Weights of a small mixture-of-experts language model, trained from scratch on English Wikipedia: a softmax router, 463M tokens.
Below are experts of layer 5 (counted from 0) of a mixture-of-experts language model. Rows are named router (the router's row for the expert), down (a neuron's output weights, with its number) and show model dimensions 128-191. Each number is 500 + 50 x the weight over its row's rms, rounded and kept within 0 to 999. Numbers have three digits each.
After each expert's rows: a language model's description of what the expert responds to. This comes from a sample of Wikipedia text that the model never trained on.

# expert 61
router:490497486424555540505466507622442499553452599541500498480428454493610477511506502453478558555458470559571569488561423444526537462555538509428542513508542432497460520443505429516561520465519553
down0:426583524466499472391503451522518544465535510539501580564534501480506547492539497454501564565491514653531504532522480527457492474512518494379511429528527544510497491451487543448551519518412413
down1:546509460483427504476565541512524497442488528469681464407523518565502507498442515537420484508539440443409472565544486563553580497465515496489437580421452528581388446661477452519539508477328560
down2:567562510445528520443522496513622453457478447505516409499446484461511516511484512373563542405519515552469500463522526554485535433484523454490552483540586437518463450512510515521540483485506522
down3:434464524573433417546506487480631447591554552557398497656489465538393475595467413475461535632468488478472464576491516489479441549487511441468530584445465461523573566451511512508487550539518492
down4:523491569463585568496521471487532524413451506500477451472485545540516438429528437525471501486443482502496518517435506467512514464490499445550463508528527521572507449525595411487557524560477471
down5:520442453475474560556415525502515504446472553560512527468479513424543573429537558454428497482526487530485524556498533484533552506532549602424428556502580481440444468627475475482554424537490536
down6:550483474544468502524380543517466556505500378452509524496504507512493564463442479557579487458500566432528431471442536537502445448441519478473524494576536504593498557489540518463509542483471557
down7:395500543456435490489525508558422457381504492489536580384521638575573463466493567527493524584456494478577421509540568521593542453443479493524436502531492563591438459543585386525518617570448381
down8:574442485445545416539490563498526579608462525536536416434435379456439579503431476622442539433421597591471516570572604441533540543455556475554514477590515521438481515532410532533598513505478531
down9:447423494560495503480524421459499400528501561469507387493504368521478477513497481506488359514457539424463564472422458480418551432498509566477493481550459463565407474403512540531484506497537525
down10:392521505508478493555421542478420584425516451450549532454557568564572570562527501508436516480461404525604478466428550428517458527568494486476411485424415445428538604459475498508536574477504430
down11:464594572539524431501490551494565515458500529594497511503525507452446479575548476478579511424473588530543419631507595446469460479484604528482525502446435553466488487463515408514592495483430452
down12:526513507459500498374593386479486504519534579511565427502519534510480485497423510450484465525484589448460489487482501511531499451560539482480537442535455485459436488546487490567558468467486459
down13:523490474468497478560422508481466505465474430495537539507516467550492388533386557572402576478459525470529497537496551419452517526583472531471444523541535446577513462549422561553528439467384577
down14:519569513514405414554534528527478531468478468481553551438584455560420532466445472541537511417436514524573503521526465511428500489558493540438507536530443539444486565490491463509573484538443556
down15:493516525491489469508493516460583558418485474571547575529574499520484600504548443473480570462506454563394429543475552609521465543486543443571483418502478490533426513553471483542428400483505583
down16:425521527486545488466485477439446533477515457480507591484597497521483537563468482433419502519465423539497505509415516526486433468523481469520498437432441459487533599485516527533448492503419489
down17:437536579509471502489491455474430531596447447420482429510493409441479476523500482574527514550578428560570547411420506482511518585498543442574530563487499410513507541463522508512511541563583496
down18:528514495544464562493520448413525530481380568551499606496469510544464418449516511470427492532493476506516476440604506558512490459518554519451424535473481522543477391591439507496473502531473530
down19:491507529502476558475414500434412519505512505475455597469538524413558526484517476490451452391525449476417441514494512442506437481505517465551502488485496487498559546478445460441554484479409449
down20:563462376524476574512454471506462512444514507513627571434483623550479485501521529415558580453484526498380494446503478458450522427520446562448431479565617474468480483560573544561576482500519477
down21:543459523517521540561488551508466519584531421525463506495484477429473524523423545522452474388527566565483445437419509370465518469531503468396559480525540525491488559548414530501495464466469500
down22:538600450484536520435554514451460487514567509577507467541449474421529480464474541411494550468508609367403454455547503573526433472540461525514441448482486567550555454432496477480517479446525561
down23:506554517523423500523599469494504476462495437510563554518499501457545470493445405503553416461499508442484496460441490585590461478507451494448533518442491513540539521484540557516490486507496590
down24:549542557513516498513491452511546456487418401476525498435549540497507482522559576525456488415483503517518414465450525537554473367466479430467505494451499567561547527519532538524520451509467535
down25:598467589495498437531396588513513594534514477516421480585485455523439386496437459524506502568517526454592469517501555429480563519579520590526492535382392518444594470533538449489508429467570471
down26:439487542545499563491549480399547578466473479550468509453534591480510519521586471456466484512585422548532498533452459511517462482472554466564517511511547569534536504545660501539529503410451408
down27:522541502467394483492547440592486485467581541506488492404477548447506555475537471471552543453400544381614494468556476568527514506487409489489501435636567560479450529519479563527503504467445512
down28:571482529550505560521494531588496533547475493502542475461407483551526549526583508521486445563491378500581441511396534501499445440501471492478553554454523549490520540389633476623455565471464468
down29:504432378481495542568456550500523596458564433538607527443456551507501579506625465473477549500533496518426449501433466432429486538467526545467458436450571477527573550562434497501485442558460507
down30:518478536453457454479538470471501597545505440575543540448526485366450519536533531487493430405602430510522488459456549495463500592599535504542510411460538459395532485577455585499534512523527513
down31:611500481458587437482455476458448609489585558534437499479497510438489572522540492529541531425496566440514495466484573486561438449580470472418555492608420471498489572475525449509597549480519550
Nouns about law, courts and government action, such as ruling, decision, law, policy, treaty, report, attack, in legal and political text.

# expert 22
router:543441494457442467514485561563543512495559538492505470559587532434535606511556488524486503447480450610380443576479453495429449613534485517427476477532498447561439415465550542479535443426463470
down1:454463445547525401519503548492537508597519540437478374489439512509438446483581381558521453531483514507592566477495530491502525464476391570475475429450499494426467513523535562553532594499481479
down2:529448466587606520452544541524527478526488492489512505462477555576535502466577508496522483576456505422362509532589489549486545417478465534539610604446500533414437564528535522470506485569432501
down3:397457479497452503594501515491534497408472425477527470566527296419543461524438471566424500441459477515463514513501515468555576582548465540513432463504519559502485482400457510445545482570433498
down4:484506440526542524571544441494501507483472453513555481437471395542530456484476486502497631514446383465533503479554531374479607487415494492461402571567518459431535527454507581595494504480501441
down5:555482521569481491510420450582464465546543507487533512552483472438435570544513392454456445461458488512481558476458504469460546522558403521478521514523418535531408464513452551496581512497489499
down6:415396513424570521490554480549472545483479556481464476515550499507452509447614466496570588626597566376467447500533523474480518553496514572494489518558554537508434525508524569473597475425462511
down7:518519554493515482547460441535500473504539586509530481522529529569525514567558496501519535531510503514460413524491444485529529559448535522535516532582544476420474542535540500533473455521560489
down8:548416476507565517516508549409510417482458546443497496597468563544456476483482531515485507580506632496541578426632532564419526505546541443513518541547478536445451525477551474509437470517497462
down9:469558479592540522517516531490488508551568402549442412506377526514413554623516539488533560561587630530427487540426455478521525499527501565516457487591539624470540478483552525469491505472509456
down10:593471525398581435539504466465519572520554502449532478554541482592490567590455476509460409562581412464565508480515471476583583466524455550467519459504482436564508494414573499495569486457454502
down11:434373541515571559456550488510487414433490502436507393462506562507523522419485555554537489478500452438459502566623474493447445540462454486517467393604537489480401492540476493493457481425431509
down12:583557537513330527511632464410428503446513481557505493539592498461372545554556521528555512558418458500479506499471467505433478399521450461530527449576481538384532517498449561523469541509554441
down13:534493515572454504582462505466480493527532488461448542490459424554422529585578486490476487617428575434544530522468515462548467413520576537544433388585503518460536533486458471487488479457507561
down14:509479510468496499510481451491474500556571463449544480511457533409530436541489475500610577473451563419542435501425447516502466492440556489481532570514465507524451426445446455456491406593440574
down15:507403482488512527450525422453461534478476511480612443515455398471493457462533514449531448614450575465519392433585625455532522447502438388501532506474530538437548475473542582449580543540442453
down16:554568408550448500382554458517499473519454444481492499399448497500391542543374504572498427475514508470507444517594497523510470442484435436517552437578515491502431372400422495455582490588560547
down17:504422511396493457618648534516528475452501496519486535501527471487579548486473544544502507515438663493515512444553525504507464522415432470493585474588517440544555457495528393589452466436457528
down18:418523481512472496454564484548477531371569451511507529463506428584563503404462462472482391542533468599512540494506512461511565479436472425551568651421465563494472497541628507481569481524430437
down19:490532479407441410454515517505563541530453487505471573505509560510434504402453535514543465480501577535555495514425593408406503498504462496578412507472470449487449458561481412537461418425507568
down20:508550502507555482580531460470471516462454503464444478495509527627539669440510525480528455454393510488547539491499509462430454483492524497521514559553496555524428463455582443459540509475443527
down21:441483557511401424477439534494488536627538441393526514454524521505444610603492505415562487468511537541535484457619600449579428480491468421603526461539460507645537442501446554510476549455496428
down22:517481499547518544526478495513546481496482480492529479534585508494469562450577474359499535467465444606539471440437467515504498443604502526495533486456538384520523492528486437412567510512414491
down23:461453519569531405530400547509492534464476458460536542536403484470470454559407429524535501513433457567528549497426443433496512475503533506548579534508434524455579557550493566423484515403551546
down24:482549504546574472526561511469558556486495514515399449564576475532509530423472463493488418504480379534578535446459420557597508379495472488530575417514484466508421428482535457533517520569483482
down25:505539510474569499621515550559528510521471480440524383482472424476486480454466497455502609466434543361425553558462506452490556464544588505450541548551406477512490585456404537474496469563525535
down26:486467455480424493509461435526585571453497493442544475499623498468462421489439537500530494424482395546546475473537560514499464562484472443480473511567412470556501483596449578527446535452433519
down27:476521422494535586522442438484427451516508407488446445598582445520499508441559533597468536540534449478466538460444586601491563432452587515451472508484520569473482488434559471513411519563410469
down28:445494482549486498372477488396452538471513566518512528495527416550470487421473410330441587606523450491443490549527511446512447521466437485362518546477507452420511524518396540528466517479514595
down29:476455518401439554531523455504544475487589445479472598472609524510420512493567473499499438529413536515462527428413460447494456528617514611536549458491429572537529488499497503463529471538522540
down30:478537477478524451468493544506532500481418500509556467571487432473511561569567524453496470555542526415482634526485470480457547514486536520494529516516580468495495695615490487446526508400438552
down31:588520485485350482478520455498473519515534382479537482615536449499397505420426513480495381490556490504505571468551530468514498516423572501526442522469459520496460509523499574640586464394473484
down32:505534531497509513602506481484543435518444519540421391506469493443452441478486501518566531496516402507430429396491479498459470448563628571561509421487425525507543500548554543518556436441502458
First fragments of split words, often Latin-style prefixes like ex-, co-, viol-, inv-, usually followed by endings like -ated, -ate.

# expert 10
router:434452438515470533465526506432410586377507395443564545572411513526444552473515519500531489433536411546511434488487551425500503570503384428513433572474502530444488584505455579554522526556456465
down0:484541449515581402495512521510462594554467499470573513540502460438535474487558515500539454414502562605558484432491438465547496492548592499504473496477473431482500484536564472443423539617537535
down1:563555501503465552527534552406465465391605414535547418462433557499430543468512570592577523481464462409528527474494510521502482509407539526538484477450506459468561509418559442470581528567523501
down2:538550480578583467494512519513489461556513555485421440498629507505552454535423394468458506498573559523519492480496428484498490517617511521432485522488497510498567494452496505432496494397444587
down3:476455556559551506429442527460652487472514439442504480454437457500421490448479440564466539447435553485494379466462488473508540477507573480567412509510494528556519477520647551525452495520451570
down4:490481328431627567499525555522521541453509507515518470486545482501467487588481479504529471548480493484488516505434448502452611515494513489378525573521602478439520482502486431521487475469483441
down5:592474469574583477444481468417430436465534405498495481425468488540488544548485488606546583496372512523439520479466456514569485536419424472495479575433451537531509476496503523475519529447562429
down6:425526580496588509528525528535475480601491498500489538429442499416587478578460494449542509514521477385467520453468529490484570484425540545462467504500528468421573495541504618466519560432518555
down7:462457443531502578513462537545541477519473518485546443480483467572507521534558463537539483499456575499476588514484580449511503547499548510495512517521642405540527528564494463568438505535492531
down8:519382399450430597472463470462520453359493435539558467492529498532508485414515413484521494509374489496481530475426469495506605544475494522452556580543507569485502495503443532526514502489493513
down9:535585498519495468536538543545528489628503520502399507668525437445577556584434508425515563571530518540445475589547463486451468531550531426478484509501435588533426556550492568420427471466508482
down10:585491587631566481517426398529545484575467544445576488471471422435480507494416529427445508423528587524412469533449503487561510508495482448453520503545437501555522599480491516521491536459445683
down11:512517478519523471551518504574481579530478446436531433503482353449568602502433448549555432575489425442485474498523379541513577529537456535509478518468445543505555413463563455510511547499483535
down12:516491490370453567499479395439478550510501372398542469494498489516441456489649511556482475464495491418518483505483501533594452501435379529501536498497502563425498466510442460466539498426506529
down13:457498498444506451512552416515528449423427500482520468449452546524515504493496587475455527540487518578542541424522453420521469530527567437548524441509514453568409488461382478509457493483460560
down14:547530504515581460521513512430449443506483477575479513500452489532486509592487524535502434522489444523457527538384537476520584612502455514566485512405478563469529582484466444426514503515517471
down15:526416504539384530543485522533426547470493333460513435527501480505531480509568456509505558526455499519492507523504431495493562534475445477580477542502505536419484568500499547563434507458387461
down16:551447513477465483550451540570558557539494498539483510425570467622522513431531588507463486467473516495518543528514563570454415456521549528545442539429470527413547553444491501571566500500550628
down17:545523536513420530621514455527518481469514464475427545529512364375477531498506542539523469437516552588402459456564461563517561479486412502551498578492486515514416448535457503475465586522525559
down18:486510477530558492510451533548504506465432498392470434621412403542518541461487498435465456546501520484577530481535581499515501465517436484494400399449484598521497472516480604503509455455565598
down19:442526532554504480397445490534492438557461563554533533584498482522519463480468444484548433428543512480424585493502531466517446571546473347506516494464508532469648595563500435593465449573546544
down20:444415574512554540567552582557514470492425415486499462504373528443526463485513402487479534511432390526522515427542513453495488561552520578483500479519487506531520416402526458522441480497517525
down21:546468478461609505519517552459490473530479468409451534447455523493512550531430560517503560451464547525522534511538488565524481572526508517661486436535518491471493477484435496469545397551482539
down22:443559519474474501531484538563535505598495440346457417504572444514515439570420545512517517552444513580600477473588480482451516547490417525460452508485541414530493444494479512558509500525499539
down23:499510489481471526490454542548501521540478443486480448440506543454520441413605529600529428485522428571423535568551513522476519479512455417511452485400502506539466542566560457515452487420508540
down24:386467461525465607489471425511433541416510489459511517531411507521514574448462504536510494575541512509505511485476476516599498411513477567537516420514585496422502544538407444490479508522507439
down25:527596455470549485362443427546466458504501412492492522452487524457576508508436456479514481495466584498559558512417548499462492524521494490469483562426517501465416524512575488555512503491412528
down26:360544535498511486575449594508538581518426504446444501529436478448433525548483504464498413502547449480470510532524481467464599609572391508505535532461561576514498438497584581504521559583538597
down27:524508549505524426523565553466444488543479522478517507541502531556537490431450527463486600581533536494521550425486491535517441361577588486486506467455480522553485529357564476583608481459509523
down28:455488532522456495553569493525607516539443621496545565520525537503538473476509537479537463475460533514450459577437476534455482493508444452508485447537377489494495430612566515459570447500499547
down29:449560527512512615545529546521484484505523431429551526486464477418493512508596458540459539567571509498464491523625399501583524542497357468554584554504501479434461439527464499526571453482549419
down30:542453605549434463489482437457487442562462563490492499535553504564561509554514499531516610487448545570507485482431490530496462593509466494535483457452551466478538434474462410561451492501557458
down31:568533395478530464533550513510459552524422435436587451417580548481560435393479485520511529495458593404547432554547472438462604540539543473542492516449557485543488459456543480532559436455509506
Opening pieces of foreign proper names, especially Slavic, Balkan and Romance, in tennis tables and place lists, such as Pol, San, Ol, Kos.

# expert 4
router:600565421478535424452446518434454548504466493434440473454468554417407470510436529572475425484522538464511549465484505527512513472486494496520575586477519480507556578545512569593614554506575573
down0:474501462503421500479434546499517561494554505446444575446480507470454463468581541498513475447590435450548528582425495523488507528462462439449541484526398421522507527470458503484525489491545477
down1:422530517544533512448424545469513554534500557546471497614476554442448529492467459550404459537539513461504432496444466569471520582521487462467531565506433505526496450567422546514526571463496546
down2:520501479446537510435536525436460524452561570492454530471522477519459498496541532470534485504517511491454614543377562428480541564525463525519449479495449488456503584506445433469446487426467389
down3:527461480462429502529553464571444504465487516506476526438558485476443448441461542472491513552505518478457581525462545378475486518534487552477488561498469487467543602437523405459564481472540483
down4:446519526448370478442610552470489534540526465466504522526510536470539495563488444544463368446589515403580562534518535517416525483464452487491529524492405418537431447506486508493517499456511493
down5:518468619536527529510446440387457552446558478498526462416518424527468400545573554470457523577464432400474585491457490463504482493424451509434515466498500563476447523516493409484592487565508543
down6:506504466512479491572449497496485579515475501520512557394475497481555538631441487524523516573472533529430511497482447598574570415464498479500554517450524559450542564560472557424521559522423588
down7:427597542484485495488580477450562456520524481514431480481547516415463526581453492549570559521503449567426498491526488541567454549544558561525504585551510425550495476452523380532438454529569537
down8:573472485465483529444544480485485566447532495510464510506509479576479460471558561497596455521550544448605480449532500445466560405398507524524441461466511450534441451436442495512545515562541504
down9:417536431526609541551567533516438513478513522515510557424512558517478469471535559513466579503533506519521447508436545454561459504434608536550507416503489407464557464517489417400391464410559442
down10:477476575515434433405438447562533407569477438393503445510440535465550525505511435436449549476528473479590526564543489496447442537503465464555582519480545589478504607485532409552478506440463470
down11:533462571486453560513477553528580401544539396569473567472473474550506484461491480607480491502570540412502476496574483517521428501466629528519481490478496486429428430454422458558520467464519540
down12:460463511484449461473506594496559510551497376462556470445545463431419603429522445423476505469499431594460488527462515528520468612553566510553480475615541552546453448429523498533537461502452486
down13:536510519502602522602465513499580478511454459443422512535496476552498517504430553516516535552577555541385497547589498522575499458376450508436489461424487579479542575494525504622477475532519518
down14:440419516584450570493494408528473442524472428541475564533354541423548548558519513471520511573526492537466503579611418543548472509465512470495577425574517586533463421490431581484399428538450489
down15:461524494457511514520516552529518488409588515409594504502595475516526528429572457479434558572488447531462438529530549490578465475518491446534566549519500496452542513524482426578520432508572458
down16:516535599525535568459509547488510517521494596472403511493497516486520453538576479517531486460585525481491458380493453521479465564549539435537568495573412464554495478468473584514471532581538545
down17:491643453480583555446517510537488582520453441389401383465547498452572557420356413575423532467586488548531510574490443445504525589542480393457495559518560483476508581522474470501510470441544492
down18:461481553443498552433552514398485436471515471499457486542372497480503505489567514463586441444542494489426457584590473554513549516443562431523527384503507504568448446520494571480487528549549572
down19:486538499524595479583496569460468478473496420515462578529479517530559464499501412548618402583596543535489508476445543543515434519438545540485532451516525372468578472425432455590485456499466415
down20:529492464528432566405489534428376519507454525380523478459487477556397517600473464510565434515437466413494534556537483587580477487457549489536521643496538558500528514467582444543542442568510478
down21:479494429476492481466452486464465521539468610461539452554483515598510438545477487423450457616458522470478620480471412414480528521462521584494552540457533586457505481497487472554501451442522519
down22:568535519521500518509495507453459528485491543490455588595561463598484514396529533557475482507629587407496410442415567514574490462420572463542530433460463484431514514520411447485458488417543489
down23:458433494613517507422441378536487458493432545499494568524452562472496575481412436440480499562560474505447563544586448563403458503443541455504554443510522603558461466488500567529458491482537497
down24:423476497400472466523536455495465530397545525604536445426491525460544560558499471505530533432322499459440522518540529449534630477478503503511431576521564545462457527503470500535407480465463479
down25:542544468521537508497464544407501510503486484417515455434459582475472390371424427591458506503560509552457517530464524531390526492450589523546513521462446512459508584487584417491408533418556515
down26:534544545526494493451493673543497444508457548464477596531532482477441544539421545521459480458507547415465496522405592489570549501479488511425532518469478508559519527444538517565544495463488610
down27:489450482532470417455449432495411499564431592443485514541442544479503525527532454521475460479505465489513516585514618526549551547518570490411445545489632534503518509437502460422450498452485550
down28:563457503518555480432445498575542447600545526509461534588359458476554623580578556562493438493560503459524432511458472566558413538588506536500444487544529574553457545454494504564484533392522597
down29:504568498412555463488536598548529528500611471532519524480578444561514572540531545427506432492439395500445472459595473528484456535463468443527526563488488492477503565485534538578488467506538568
down30:488520489455541510501482609437522488490543495528559424454555520559484496600511418553491527535413536501366391479494477479516447531525461435485557521533544512458549520458564510557558502565505579
down31:524455483531582585465590508394567498490528461447507462592471462495487465376510511536474398504566483427432516508615541486524439528565507492496530456484480449570448417531468467573456475489585531
Commas, colons and parentheses after author names in species lists and taxoboxes, plus Latin name endings like -ensis, -atus, -inae.

# expert 56
router:484516489476518548477568437513496535490568501582505576506417540549585543487531446558509563336524470425510457477536533510488460499464590423557472508481461630430561509510495608510424591436561430
down0:489501499468445478517497478487472550484509572497492478473546453448412560553478493554441563520584506498526570518490631513594583498514451516515585518581488427499533582461525557474539515527450547
down1:417477547502527508460528532378456508429545600445467497610536493485521513515480454441628494478579490485481566498550536552505503479556435555559538491510534521427460417580524530373475455553514510
down2:476552534500453526435529405427513510496430463560484558555483459483512536558493490667605384525480518503463532430524455424457448471468518557480428460517425432506532514535418501530463524427507519
down3:529497568508440471460543583382554470496511563494467407439497482589472515476473550490490487500516451510527539409611466498487544569416471465465483551524469447466421549478496541566600543554413507
down4:496432543399507511486423468431544492485499462645453520506578464533457498541528423454542533474471442447432378454474505480564508416517531396502514397510438475478494592523503505528494528526421590
down5:497564494502563511480375490559452572395567531501502472547539533431539556464495545376434526444493513448475466462516483506677529502447500571493476466535457586480392545516463490446551524535528534
down6:485493437524498488577403535474469528469495537528454492524398463527558530442591471483560362506492471478520481480419502437543445421498530490491545484472448480490543397465530503512479526459535492
down7:535514509500465633557404493523398515475473583478476492513445530446559546541497577508524456522422511468482445479572546460567497438441511510539572399543477580456632490566456503476544520575601495
down8:414495516504438410499553506558556433541457536500562524508475539553444511526487536459475496489412525547469566519486526456465476521580467462525441584531507508565466476486571453467561422520481480
down9:561395577505453559523604541490556497531511488447484546529485553578418492546501467477536575450439514556451505477468483536524395433556512537489457415488541574540512582442555454596515510520555524
down10:550523485487441447560423546452512499465527483545449447478405440481487557455487588611461474450413492421448493491599510521550491467535500462590491504368439493437487478526458461508438505556579525
down11:526504510543515561430517579478586480469438402393560463551534547536383513422570518536439505493432504445492546474498460530438561459507596569512537464523504487568578528524539434593415558528518590
down12:589514438516465549384474413476464554408505620486418501466500548448424448553418490486493488451516470577515525496600532480590582484482415580535503531522475460492423509528438477555571528530497462
down13:490448439536501451581570524492448463562564473496486439422486538533500505439518444432454441523497429476507424402588500522400483482537475537437517468504561408466443625450477490531536505506550529
down14:514504533551543427546543565491472532474525521437516533523555613444483486526452610507506456576537478540535507421514535490518425559473459476490472478453495518478595450496471504497415529501546476
down15:478582446484499453572463498523544522470507501522420465467485418461456476511444399513354578538392526527547480534520554503485540514566578461520512524534500443519550434562553497547519488542542487
down16:515567487463429441463456513480474439427537453574610586445495618463499476541553556462501468593475489559555480538562483460529443529400539420580539521561424626498513505518445532509378524464477527
down17:489508522542496549480555514510472507563427495563515544384577435484506483540496474559509456501556391546438495577465515526562429465471616456379549460583549510430492558502500515495525403484467578
down18:404529536482477530569419532625524453463512454483505511471561488533608407582478516581485485508513489492606413583476443485519470494423513501559500542526537530457682542506476483547506590571565521
down19:522455512534507466459498521497495466584498502516463552416527443526393463495497488453551586517449499546515442562514581494550541554575475535481411542610445466518394536469559557533566474565511517
down20:497504484523546528496433471529587586487544474349468567460559540591471459515544563529488497445577426458496530419520437529516482504465548520524428486590497499446419552463544591514465549446509429
down21:498482498511572480513522487503510571517450429565524492561425456477553509588535510474502466524523560480520538576519535543472482530458431587504622565427532443509501453451502467533520402428501534
down22:514581522531436504497568521532489537471435507550589566425503484505471445523448529536403458528515550555488561589459516531444495561450534495474525542451498460442483527604479497577456450499468398
down23:465471602447504534516474427466403479451561620461451407505465566506494415482489475601508626554461522578457533442555429546558526489444490454475480468495507501506491377620493538431482535524466567
down24:432387534431466644513422484455473470444474447426462474472577441510459560478635520470521575553534466505501560519511470527509581482531490515492492510459487445516518539352527480511459569539478590
down25:499537581507527514512450574506465556466501484473535453460425413511464570395509552515612468512466540547611442493500480540485529510471459446521465562529466461490525501468536497447549603569404509
down26:537491569526564555531473493451494572505524506603491454496512569549528427465536460547428571596507498542609404510472502386536516473505489507549488515398528427495508440551370496493495543431593521
down27:554443558494386465519537480505480424504499524578469627479519553482536428428486566402437498467563559549485493485500546420438511521456485515440500419574514497476564519465471482418501408480540574
down28:503577554530452508464373508591412590446588507435543528420573453432544556547587445464541502484462527501509574445530472473548483506455430540524511403514493558470590541512548584499582483531456428
down29:521503481459538475443507496522518518492435543461484480553531467392508441470590539381473485557449442485495560461536473518578475486571506529476393559484488560427522515578511493500546494479454526
down30:449528520521454556540617542463480532476480469572565428577548505556456422460508550436494472608573530551478536405460595477506537564452579491471517523482452464585479485422513505499480511570542494
down31:489461511512572476504355619535604484443448476493452462458528450467595600525593481490571511531457516537499531497497533478511500539417580536560569498485447472506588469581482472530509498440416457
First names and header cells in tennis and other sports results tables, such as Lucie after a CZE code, Team, Date, Matt.

# expert 33
router:379561471527479473463521511499488470448537488501554511518511482564503542503499437536434536464546435566534412584560416541575458495555488439564506536478426509493403387557504586490572526584476470
down1:448454439420522515596485476478553553412553438465543454540467485531481480481529593449507618421463489523628463436480455455547518530583478594453518529531461533434597514463595513419442469482487509
down2:533454506520521435585515528500525544553527667506426476470431502568456544523504523427422513531438579438405418559509560532487565471469435562542518514410474521554564507456477517434454484503449463
down3:590482413538569578582402439526496435425483585440543477487477456481445536463404504516475568534509448526513439457419421490527441514401549542425531531438492478463533534509484434484500485540492540
down4:564642598463536529582444454453421499426539433533483503413537520533547454607534504426525463461494527505465496476478588449494495510465545457622523462508474412499602561445436472589498543483510465
down5:519549456507509524520431451459520473506440424397521552562469419544449514524539492488438478470547433478475482452531472460514466538522485427431509426467458535509482457433531401467547465518569461
down6:579450439483489438530401478485467489545501490547585448525563488569450488591457472554345552501518543508413524478369519411488422587487580450450461508543486445507584392448555536540562425418563436
down7:490437462520485471478555512555442501489500560541584529493598563438444470511460492509566533559410473413453476513510456516506591492501546439485485498448494508502494533640405506457531541520432457
down8:561480478415478491507489529492533532488542497423529606511493395514507509537557545461398595562480541450538511503531497461441511450496445501400478567510474457487520564413573433491480465558489413
down9:498522575478470547466531470475560554490486505489528603555519443398564425539585556473469559562479535537522542442496424520430538525632497470502441540521476532474576545564420437528551515493570487
down10:502484437448584536495562450516498507527537423544517529531522421469538578473465520423548618412496490578499503521525487557552511446613474513475528538528415433422564457537573594450501456425497515
down11:544509587535529569581503465406517532448457373502474512508502605523470431572588493510463474550396480531487477495482491549478498539505470522479428455438510518540601470533527411479498435522564640
down12:446600513427445532480487566545439580462404481503440510624479461410460484480412456457425530504590538525417444490460457456435527584483520475510558476439530456500505524578511521506527563486443558
down13:446537578540581501513474463407490524456505471473508444391551495516544516550493449527479417559503360440496488455436526473545409484501560458442516499505512563537523519442528410537449412454540517
down14:498505504552558594567581479579552532485530561515543436608469547541460347453497519500468557612481403576500496382455398484471495512561478559507473514528555553431566461474567540465402565546502460
down15:544541528520572608530513385533495597478534490481497488597487408530462485442488516517419491520415443528503545519582467505367501575564458531423577472506526571599531483525540486462520526583541470
down16:536538417431486527605468482458532539591399458506447529559542431526511493505440513467506542558485478509578529492411575532457441595579469578532587507489503502531562495511495423513433496558538525
down17:471552528512556542467464538466482548533486583445485528506528422492495440551493534414555527434469522471499465578351508431581533460450447463502506407571579460513488553418578418472441543498460402
down18:517510547446514455444491507494509421485559485515429487392466519577416561541538519494514504467528459482499436564549497502522528498563534525568510540386473512553432430423477489532472613530530613
down19:513573400495507517482378465511588465492450407515415394446601579400489560591555543550482549460525485443487537547522521463571483364603510462521508482448480479506440511468600548501470477509501536
down20:575508553431563562486487484446490468497562465450477498376458448443484495488459535486520530524575526436460520455487472483480493553419534432517570415534540524544482545490545510529610504558490521
down21:376556533455540485495527456482474557529493597528502516573534639482575466508456424502560491522415519517591552446535508416531545561579542525478474479556473540472459594556590479480501517523501425
down22:501511350434604491465515477493507477561529528551540435546371578521477512501489514554503464520492528625564556496522480575500541524558441467442507491581456437480542484524527432493522502537567484
down23:531510506549461507547525574529544502535589461448546414577490441467469431448522420477470476507506549393433498512415513447491494489432481551448436501471483584498497590537504552429424471417546536
down24:483458574526458556482576505529535497560440574416424511481438446501440367546447537442486486562443552504540518549494515542469500443468493517546464466463550572531435459570365541510564443541544511
down25:409527434538531500485466552429504486462439378541518418466511608482550569498490516483460515542483590579511446498456519490504558542492497533491491374543477533495531495548537562567554490505427543
down26:480465472483497476608433557419493465501478543494582487465503486512438536583476543489497423569427492575554549476505534515478418504467460489577495510386530521421564431484533462362504536489483463
down27:470427519491551465510538491423591351519470550562572486419437431509403456560475447493576569458473454497518447513519532453489412509520502491452500457520484440581514456531526471532506483440503562
down28:464427487572566515430538484568476571507501478499514496526517581576473503451447470500572493436544519426510453523559503431500543619387458474508543543589471432487507565590520596425504596470568406
down29:464466504457499454477480493489510552472501595517529518540464503461504475461532532530413475495465406536574474511431541590532369519482565337396457443448455523476454524525432399491518576523475456
down30:527416505518547512491542453444534480425426486519582450438576559505436453496589439495478494565505498480536461498477472586488563527488635638460473485504523557482516587558535445582439585485424493
down31:501477435601468438549459471457450589580455603531487459463412470561475475410496505537500528517464492483589502497492515487579440476511535504543464483507551544446523523482436472498450512514554416
down32:525500344576570492534446430510491491562509608537431431486516437581462431494592504481524447424465506512461451592480596517471532506396469517490489543481467422531484528449541437531486508522526458
First pieces of common words and prefixes, often after section markers or quotes, such as Crit- in Critical, dis- in disorder, sub-gen-re.